{
  "activation": "squared_relu",
  "router_z_loss": 0.0001,
  "batch_tokens": 262144
}
Below are experts of layer 3 (counted from 0) of a mixture-of-experts language model. Rows are named router (the router's row for the expert) and show model dimensions 240-279. Each number is 200 + 40 x the weight over its row's rms, rounded and kept within 0 to 999.
Before each expert's rows: a language model's description of what the expert responds to. This comes from a sample of Wikipedia text that the model never trained on.

# expert 2
Word pieces after Ch, P or ch such as o, ot, all (Cho, Plot, choir), plus sentence-opening The, It and hyphens.
router,184,222,236,248,148,175,147,243,176,212,172,202,237,163,172,139,146,209,156,158,192,222,184,210,201,224,177,192,199,227,202,208,204,239,203,179,157,209,191,166

# expert 38
Word pieces like ol, id, amb and and after an initial consonant, as in Roland, individuals, cupola, mandibles.
router,95,203,245,199,134,171,113,181,164,213,165,159,273,165,156,134,184,188,199,188,208,160,165,216,151,195,151,240,184,214,220,223,234,215,133,150,138,228,229,197

# expert 22
Row-initial pipes and first capitals or pieces in wiki tables, infoboxes and succession boxes, such as "Pre-ced-ed by", "Branch", "ft", "Year".
router,148,156,256,205,265,157,149,174,146,245,182,140,195,152,229,150,127,249,150,200,162,207,189,217,137,183,163,243,195,223,241,218,202,220,199,219,166,175,271,163

# expert 18
Prepositions in, on, from, at before a noun phrase, plus plural or final s and the le in Style or Boyle.
router,150,178,256,236,205,225,121,206,151,206,223,207,188,198,246,220,143,191,221,194,133,234,143,229,171,129,161,250,160,199,228,249,193,234,155,214,181,179,189,237

# expert 16
Mid-word pieces like Beg-inn-ing, Gu-inn-ess, Alexand-er, plus "and", commas and "&" joining list items and sports terms like football.
router,203,163,213,230,207,227,194,203,121,264,96,179,246,196,200,188,227,169,154,167,178,264,170,213,126,114,166,250,160,144,229,228,224,257,181,171,199,148,258,225

# expert 5
Last pieces of names and words before a break, like Kenned-y, Byzant-ine, plus closing parentheses and semicolons in tables and infobox lists.
router,210,200,190,198,232,159,158,193,132,270,165,173,187,176,236,183,188,180,240,203,166,165,209,233,142,120,184,195,182,221,204,272,218,180,210,231,158,169,263,192

# expert 26
Line breaks and capital letters starting a line, name, quotation or parenthesis, like A in (ARG), P in "Pink Lady", and slashes.
router,166,183,237,234,192,173,103,228,175,208,140,169,226,202,169,140,154,235,229,186,198,202,207,212,172,219,154,206,179,182,233,228,174,224,165,161,199,206,255,204

# expert 54
The suffix ent and its forms (Instrument, incidents, identifiers, currently) and the word of, often in infobox fields.
router,181,218,225,201,184,193,156,231,111,239,176,155,218,247,218,155,120,207,163,213,239,228,211,259,206,154,218,293,176,203,262,244,170,169,161,187,201,230,267,178

# expert 37
Tokens after punctuation or inside table rows, often am, m, im pieces in names like Nog-am-i, Cin-em-atographers, plus information and table digits.
router,188,187,210,224,229,189,195,216,164,264,196,204,217,192,178,102,126,212,232,192,189,222,213,230,137,134,157,216,158,212,125,217,178,220,92,166,163,226,218,216

# expert 31
Single digits inside years, date ranges, coordinates and table figures, such as 1564–7-2, 41°05′2-2″, plus degree and prime signs.
router,204,177,234,205,192,178,171,204,131,275,130,179,250,247,207,151,157,187,184,158,165,188,206,234,166,181,178,213,178,251,274,275,237,212,150,217,159,217,179,175

# expert 62
Digits in years, scores and table cells, especially 2, 1, 0, plus word endings view, med and career as in interview, immediately.
router,204,170,178,220,210,215,122,161,145,226,188,202,215,165,198,165,174,245,156,184,151,198,187,201,173,169,133,212,167,230,220,222,189,209,126,196,222,195,282,192

# expert 19
Full stops closing sentences or initials, and final suffixes of demonyms and names, such as Circass-ian, Austral-ian, Alexand-er, United States.
router,211,182,169,182,206,221,156,246,154,214,117,139,239,206,219,190,174,170,242,190,222,161,214,212,140,156,162,211,186,153,242,198,214,218,143,198,209,177,273,215

# expert 52
Coordinating words and articles in running prose: "and", "or", "but", "&", "the", "a", commas joining phrases.
router,223,175,216,221,205,140,181,223,139,226,181,185,231,212,227,157,220,176,226,205,156,221,159,200,189,160,162,216,198,160,231,251,189,211,117,152,208,175,211,189

# expert 11
Early consonant pieces of words, mostly f, fl, sh, sm, sp, as in micro-f-ilm, midf-ield, manuf-act-ured.
router,175,180,217,214,214,218,107,207,149,281,196,170,174,200,241,185,215,220,209,188,226,175,146,197,162,213,211,203,180,239,195,239,240,192,194,135,207,183,241,215

# expert 17
Single digits starting or inside a number, such as goal minutes in match reports, chess moves like Qh4 and e4, and table cells.
router,219,201,193,214,168,169,130,185,135,215,166,167,225,175,195,143,176,201,201,229,155,242,214,196,111,139,185,190,152,209,237,280,191,190,130,193,171,192,239,177

# expert 45
Capital letters starting a proper name, usually surnames or place names after a first word, such as Simone G-utt, Dennie G-ordon, Paris S-aint-Germain.
router,202,179,210,218,161,168,108,249,151,194,164,216,233,196,174,134,183,246,176,196,138,167,203,236,118,205,189,234,203,179,202,261,223,230,142,229,165,190,274,201

# expert 35
Word-opening pieces that act as prefixes or first syllables, like re, pre, per-for-mance, for-ced, not, inter.
router,181,190,198,168,263,218,160,202,198,230,112,181,195,163,219,165,215,194,216,199,149,155,178,242,126,152,202,232,190,150,280,242,168,251,186,205,258,184,183,161

# expert 41
Function words in running prose, mostly the, in, on, from, by, during, especially after prepositions or verbs, as in "Representatives from Illinois".
router,155,208,186,225,182,210,158,226,142,236,205,165,225,198,254,135,212,221,221,217,188,221,201,188,137,182,163,233,215,225,229,202,207,240,148,205,193,201,181,232

# expert 1
Articles like the and The, plus word pieces after them completing ordinals and superlatives, such as g-reat, larg-est, four-th, Sec-ond.
router,179,190,227,134,263,153,163,211,203,205,176,159,198,207,247,166,206,191,135,195,210,200,174,250,209,184,192,202,116,252,236,213,225,200,205,199,181,229,239,242

# expert 6
Word pieces right after a capital or lowercase T, such as T-in-y, T-ues-day, tele, trans, times, tem-per-ature.
router,127,182,256,181,193,202,149,151,136,245,183,164,219,188,275,226,236,209,176,191,185,239,163,199,157,192,191,242,159,201,214,262,202,161,193,222,183,204,247,193

# expert 56
Single letters and short pieces inside names and numbers, like l in McIlroy, ur in Kormákur, 0 in 2017, s in website.
router,195,146,206,185,207,232,175,156,166,250,196,214,210,210,252,205,146,219,184,169,209,235,207,202,187,163,168,266,149,168,206,241,276,197,189,246,236,208,192,192

# expert 47
Derivational endings like -ion, -ation, -ment, -ign in words such as comm-ission, exempt-ion, Constru-ction, plus the words of and that.
router,197,180,233,202,217,231,178,153,102,177,98,171,177,165,190,159,231,154,194,213,193,223,158,229,174,227,211,262,149,141,239,214,156,225,219,227,248,226,211,237

# expert 29
Final digits of years and numbers after earlier digits, as in 1984, 2016, and coordinates, plus units like m, km, ft.
router,161,174,185,208,161,185,158,209,135,232,148,189,227,176,209,148,172,202,202,200,181,194,161,269,179,129,171,238,174,176,230,242,227,206,158,218,179,194,221,203

# expert 0
Digits in years, numbers and table cells (1, 9, 0, 2), plus z-pieces inside names like Franz, Schatz, Hatzic.
router,208,189,176,147,197,145,126,183,202,202,190,173,228,202,224,142,201,209,136,217,164,164,204,206,185,212,182,222,168,153,231,258,196,183,130,213,233,244,265,146

# expert 49
Space-prefixed capital letters or opening pieces of names after the, of or a table bar, such as Second B-ranch, Hill, Federation Hall.
router,202,192,219,206,149,140,90,221,175,170,116,170,271,198,191,168,166,225,201,156,170,225,161,219,127,156,167,246,212,190,210,250,195,166,193,184,170,182,218,192

# expert 14
Capital letters or first syllables opening proper names of places, people and countries, such as S, L, San, Al, Col in Columbia.
router,181,202,253,244,206,187,127,201,174,210,137,149,202,237,183,178,211,229,132,150,162,175,133,221,153,184,162,241,193,183,193,202,184,243,192,185,152,236,235,209

# expert 7
Capital initials and second word pieces after a short opening fragment, especially cr-ud-e, ind-ust-ry, proj-ec-ts, Is-ra-el, in names and tables.
router,215,233,229,180,223,230,152,231,178,225,185,199,256,195,203,201,159,252,165,170,171,138,169,200,184,174,125,204,134,166,225,217,198,172,138,185,231,200,215,246

# expert 55
Opening capital pieces of personal and foreign place names after and, by, of, commas, such as R-ajappan, Sri L-anka, Mc, San, Ch-ina.
router,195,182,194,184,147,157,136,253,148,218,187,230,277,219,196,161,161,275,152,155,134,225,173,199,129,180,171,232,211,221,183,252,188,180,136,211,139,172,280,134

# expert 3
Closing word pieces completing a word, often after N or n, such as Fight N-ight, surn-ame, N-otes, Ne-ft-çala; also closing parentheses.
router,175,208,229,156,179,160,148,167,179,241,180,165,212,187,193,155,155,168,208,235,175,134,213,255,200,182,217,238,168,190,201,199,192,239,178,212,132,203,259,194

# expert 51
Pipe separators and spaces between numeric cells in statistics and climate tables; also prepositions and auxiliaries like in, had, did in prose.
router,146,204,221,182,192,188,158,218,105,221,173,160,208,219,229,206,197,219,190,229,181,205,181,241,151,196,178,245,163,224,224,267,217,199,102,204,208,226,232,209

# expert 43
Final vowel or suffix pieces of Latinate, taxonomic and foreign names before punctuation, such as bibroni-i, termin-us, Azerb-ai-jan, Phrygi-us.
router,145,213,201,163,194,234,166,225,188,247,189,167,211,169,172,136,158,242,158,228,226,127,210,279,120,223,188,237,217,156,220,238,162,235,125,186,171,266,219,196

# expert 33
Single consonant or accented letters starting a word's second piece, often after A or a, such as A-z-erbaijan, a-rom-atic, d-rug, narrow-g-auge.
router,188,223,199,206,212,144,165,258,200,197,200,144,223,226,199,158,200,276,155,189,132,156,148,188,154,188,193,246,134,231,273,228,199,206,152,227,221,176,210,202

# expert 32
Subject pronouns he, she, they, it, we opening a clause, plus word pieces after h or g, like re in here.
router,195,177,182,212,258,125,139,138,148,193,200,206,243,201,230,150,167,223,206,172,194,154,218,204,140,192,221,232,168,241,219,226,175,209,201,188,211,187,224,194

# expert 12
Object pronouns and function words like to, him, them, her, be, up, plus the p in typically and typified.
router,137,207,207,224,183,186,120,222,164,220,233,216,207,211,268,197,235,181,168,154,184,181,228,224,189,153,217,192,204,170,223,255,148,158,204,218,153,230,224,188

# expert 30
Vowel-r pieces early in words after a C, V or P onset, as in circa, Circle, Virginia, Pacific, crowd, court.
router,149,244,245,154,166,243,175,199,151,229,175,203,242,221,151,153,161,266,141,163,132,146,136,210,187,233,122,242,152,167,222,255,206,204,190,194,239,195,220,225

# expert 23
Middle or ending pieces of ordinary words that come after a stem, like feud-al, cat-aly-sis, Portug-al, Commonwe-al-th, plus the article a.
router,134,197,262,247,211,201,201,243,187,254,138,202,205,189,219,194,185,217,176,161,195,220,187,258,171,194,169,178,148,210,265,227,190,234,181,169,215,198,234,219

# expert 24
Mid-word pieces like ar, an, ch, rat, often after B or b, as in Barbarossa, Bihar, Clarita, husband.
router,194,152,234,209,203,143,189,247,173,225,171,167,282,157,268,172,223,242,205,187,192,188,221,257,126,155,214,191,202,181,176,266,224,231,216,192,187,219,201,178

# expert 36
Word-start pieces like h, m, s, k, dr, plus mid-word il and ber (haberdashery, hilted, Civil), and the words that and who.
router,219,156,250,233,267,194,142,218,177,200,173,219,201,248,207,179,179,214,230,206,255,221,213,204,144,168,160,220,203,167,201,254,182,178,168,225,193,212,216,170

# expert 61
The word to after verbs like refer or react, be, been, not, closing parentheses, and noun endings like -ation, -es, -ance.
router,209,225,181,219,255,178,164,234,130,213,189,210,181,204,231,139,216,169,211,160,142,226,189,240,155,179,209,212,165,157,240,224,162,185,174,232,257,224,271,226

# expert 27
The preposition for (bid for, work for, bound for) and word-initial b or c pieces like b-att-alion, b-us-iness, b-and.
router,212,125,179,210,220,153,138,185,180,209,169,156,258,195,257,114,194,246,229,183,195,218,140,208,138,148,184,201,191,197,238,309,208,250,216,224,220,165,198,227

# expert 57
The preposition in, and at, on, during, near, within before places or events; also mid-word pieces like O-ly-mpic, Jan-O-ve, med-ie-val.
router,192,215,221,260,202,187,110,153,133,250,198,149,189,196,189,161,186,208,218,225,160,143,208,242,136,152,190,295,232,225,218,217,268,213,148,232,200,173,187,255

# expert 34
Common nouns and numbers after quantifiers or "at", such as "At 17 years", "At one time", "67%", "seven children", "season".
router,153,207,207,205,165,146,150,213,177,276,178,194,197,206,243,178,177,215,195,143,213,225,150,186,149,126,176,227,130,183,272,196,202,247,218,191,197,259,250,164

# expert 10
Digits, closing parentheses, colons, pipes and unit symbols in statistics tables and infoboxes, such as "(41.7)", "°", "km", "%", "ft".
router,164,206,247,198,192,168,143,197,166,236,216,128,207,231,268,124,171,199,184,221,150,106,167,254,118,228,148,197,99,193,245,247,221,185,160,197,217,215,231,166

# expert 39
Function words opening phrases, especially the, The, other, its, his, with, after, while, within, often in demographic percentage passages, e.g. and other Christian.
router,148,202,194,204,188,129,153,245,172,224,172,157,177,179,249,150,168,261,195,186,204,141,166,271,138,156,110,257,123,201,271,222,266,248,159,202,141,222,235,192

# expert 8
Mid-word syllables after a consonant onset, often before a suffix, such as ack in Tracks, ment, im in estimates, our in touring.
router,185,134,205,241,174,214,203,225,125,196,197,248,195,239,180,222,181,234,150,145,140,279,202,193,134,165,138,180,141,184,300,250,240,153,210,209,182,233,253,226

# expert 44
Hyphens and dashes inside compounds like In-universe or Al-Diriyah, plus lone lowercase letters within names, like d in Subdivision.
router,207,196,212,207,231,196,170,183,135,245,185,160,196,153,197,142,174,223,197,155,187,219,196,228,168,194,146,269,181,194,258,195,162,170,172,152,200,192,214,237

# expert 63
Opening parentheses before glosses or years, as in Decision (unanimous), 4R (1968), (born; and leading digits 1 or 2 of years and numbers.
router,219,213,239,226,214,167,152,245,210,234,173,174,223,194,174,134,175,179,162,161,156,190,173,202,185,156,179,238,183,209,255,228,162,193,109,204,197,248,284,171

# expert 46
Hyphens in compounds like leather-trimmed, line breaks ending list items or table rows, and pieces such as "ter" in chartered, cluttered.
router,226,174,184,215,238,167,147,208,132,247,205,148,202,176,166,214,169,183,185,244,189,240,194,199,166,155,195,237,194,223,235,264,189,195,200,194,199,174,254,223

# expert 53
Middle syllables inside proper names and words, such as St-ant, Star-ost-a, Atl-ant-a, Brigad-ier, often in sports rosters and credits.
router,225,194,194,209,247,205,173,174,180,187,186,220,263,167,198,228,255,271,187,210,158,223,183,208,171,118,168,175,155,163,218,262,205,178,188,215,214,241,204,199

# expert 15
Bare space tokens in tables and lists, mostly before digits or dates; also month names such as April, June, October after a pipe or comma.
router,137,227,154,204,202,161,157,193,118,224,154,123,229,170,214,181,203,180,142,214,193,223,191,223,175,158,215,216,168,194,251,227,180,200,158,171,187,238,212,175

# expert 28
Capital letters inside abbreviations and name starts, such as MN, MLS, GK, M.S., LBC, and name beginnings like MacDougall, Michael.
router,149,185,189,176,178,161,150,189,158,243,185,191,264,210,182,162,212,227,146,163,197,195,179,221,162,166,179,266,201,203,188,224,208,187,196,159,160,175,258,184

# expert 60
Hyphens and pieces right after a hyphen in sports text, as in first-team, one-hitters, plus over, overall and superior.
router,195,141,258,228,255,173,125,195,156,201,215,172,200,184,199,154,220,217,193,171,229,181,195,232,126,250,197,206,150,227,282,193,178,241,248,187,168,197,238,227

# expert 59
Short letter pieces like l, g, o inside foreign or rare words, as in Tehe-l-né, Dej-l-ig, unempl-oy-ment, Dukl-a.
router,195,194,212,230,222,200,152,202,127,221,182,184,248,159,153,153,192,227,167,220,135,160,234,243,137,227,210,243,108,227,246,262,145,195,146,295,157,192,222,206

# expert 4
Prepositions and conjunctions after verbs, especially passive "joined by", "with", "when", "through", plus past-participle endings like convic-ted, bu-ilt.
router,211,190,208,160,201,193,167,213,190,216,196,165,230,167,237,150,203,235,215,201,184,192,207,187,129,210,129,197,141,220,224,196,227,197,179,241,195,187,196,212

# expert 42
The piece ag inside words like Manager, Maragheh, extravagant, plus nationality and country words such as German, English, British, United.
router,148,242,154,185,169,182,154,195,212,251,190,195,225,180,195,153,211,246,205,191,239,162,116,230,100,132,189,242,126,200,256,221,263,212,192,206,169,146,191,176

# expert 58
Final vowels and pieces of non-English names, especially Japanese, Indian, Slavic and Spanish, such as Masahiko, Jayamohan, Ramírez, Tomokazu.
router,176,256,209,195,187,241,167,184,165,257,166,202,221,164,161,161,219,248,212,259,174,190,253,228,106,210,155,206,219,175,186,231,175,224,169,208,141,232,192,186

# expert 21
Middle stem pieces of Latinate words after prefixes like in, un, ex, such as misin-form-ed, undis-cl-osed, sub-ject, tr-act.
router,181,201,196,246,205,199,143,229,188,203,129,195,217,221,212,200,191,234,239,199,189,200,196,213,128,205,186,219,185,161,205,253,227,234,157,240,192,218,243,170

# expert 20
Pipe separators in wiki tables, plus colons after infobox field labels and semicolons between listed items, such as Venues:, Runners-up:.
router,210,217,242,201,192,164,187,152,140,246,159,155,255,150,236,188,170,224,186,210,194,177,184,234,153,195,177,222,153,155,220,266,217,225,146,255,194,202,235,168

# expert 9
Word-final pieces completing place, nationality or division names, such as Ind-ian, Ott-oman, J-apan, D-istrict, Hong K-ong, dron-es.
router,177,258,204,214,188,196,119,244,180,188,170,250,260,188,237,186,178,213,227,236,167,215,182,245,177,225,191,191,238,180,189,250,171,241,159,179,98,161,239,160

# expert 40
Final pieces of names and place words followed by commas or pipes, such as Claus, Heritage, Wisconsin, County, -ham, -ford.
router,184,195,223,210,236,166,149,210,156,251,202,181,216,217,198,170,194,213,167,195,154,138,247,229,165,191,156,229,167,161,266,287,209,178,101,199,208,178,160,187

# expert 50
Apostrophes in possessives like band's, Nancy's, and first letters of lowercase words after the or a, like w in went, l in last.
router,182,226,165,152,197,134,124,235,176,215,161,178,212,256,227,164,221,238,200,201,194,224,155,181,133,177,184,248,185,125,215,242,178,212,210,194,196,220,173,243

# expert 48
Final pieces of names and words such as ish, land, ley, ington, ang, ction, ing, plus Thai script syllables.
router,236,194,195,216,212,191,141,264,150,240,117,218,235,173,260,167,185,234,190,210,167,169,181,260,96,171,142,197,122,193,155,280,230,217,191,238,165,229,206,190

# expert 13
Finite verbs and linking words after a subject or comma, such as was, had, were, and, or; also al in et al.
router,175,203,194,220,161,171,148,228,147,236,184,224,197,179,226,151,158,184,262,215,156,198,165,212,155,115,186,281,154,223,238,244,225,174,121,183,178,177,176,157

# expert 25
Second pieces of Latinate words after a prefix, such as adm-it-ted, orb-ital, ex-amples, ob-tained, plus word starts like lead, inv, support.
router,198,198,178,218,188,167,145,184,150,209,117,226,197,191,211,154,249,203,196,232,199,200,145,221,140,188,166,194,199,234,212,191,251,217,195,175,216,172,211,192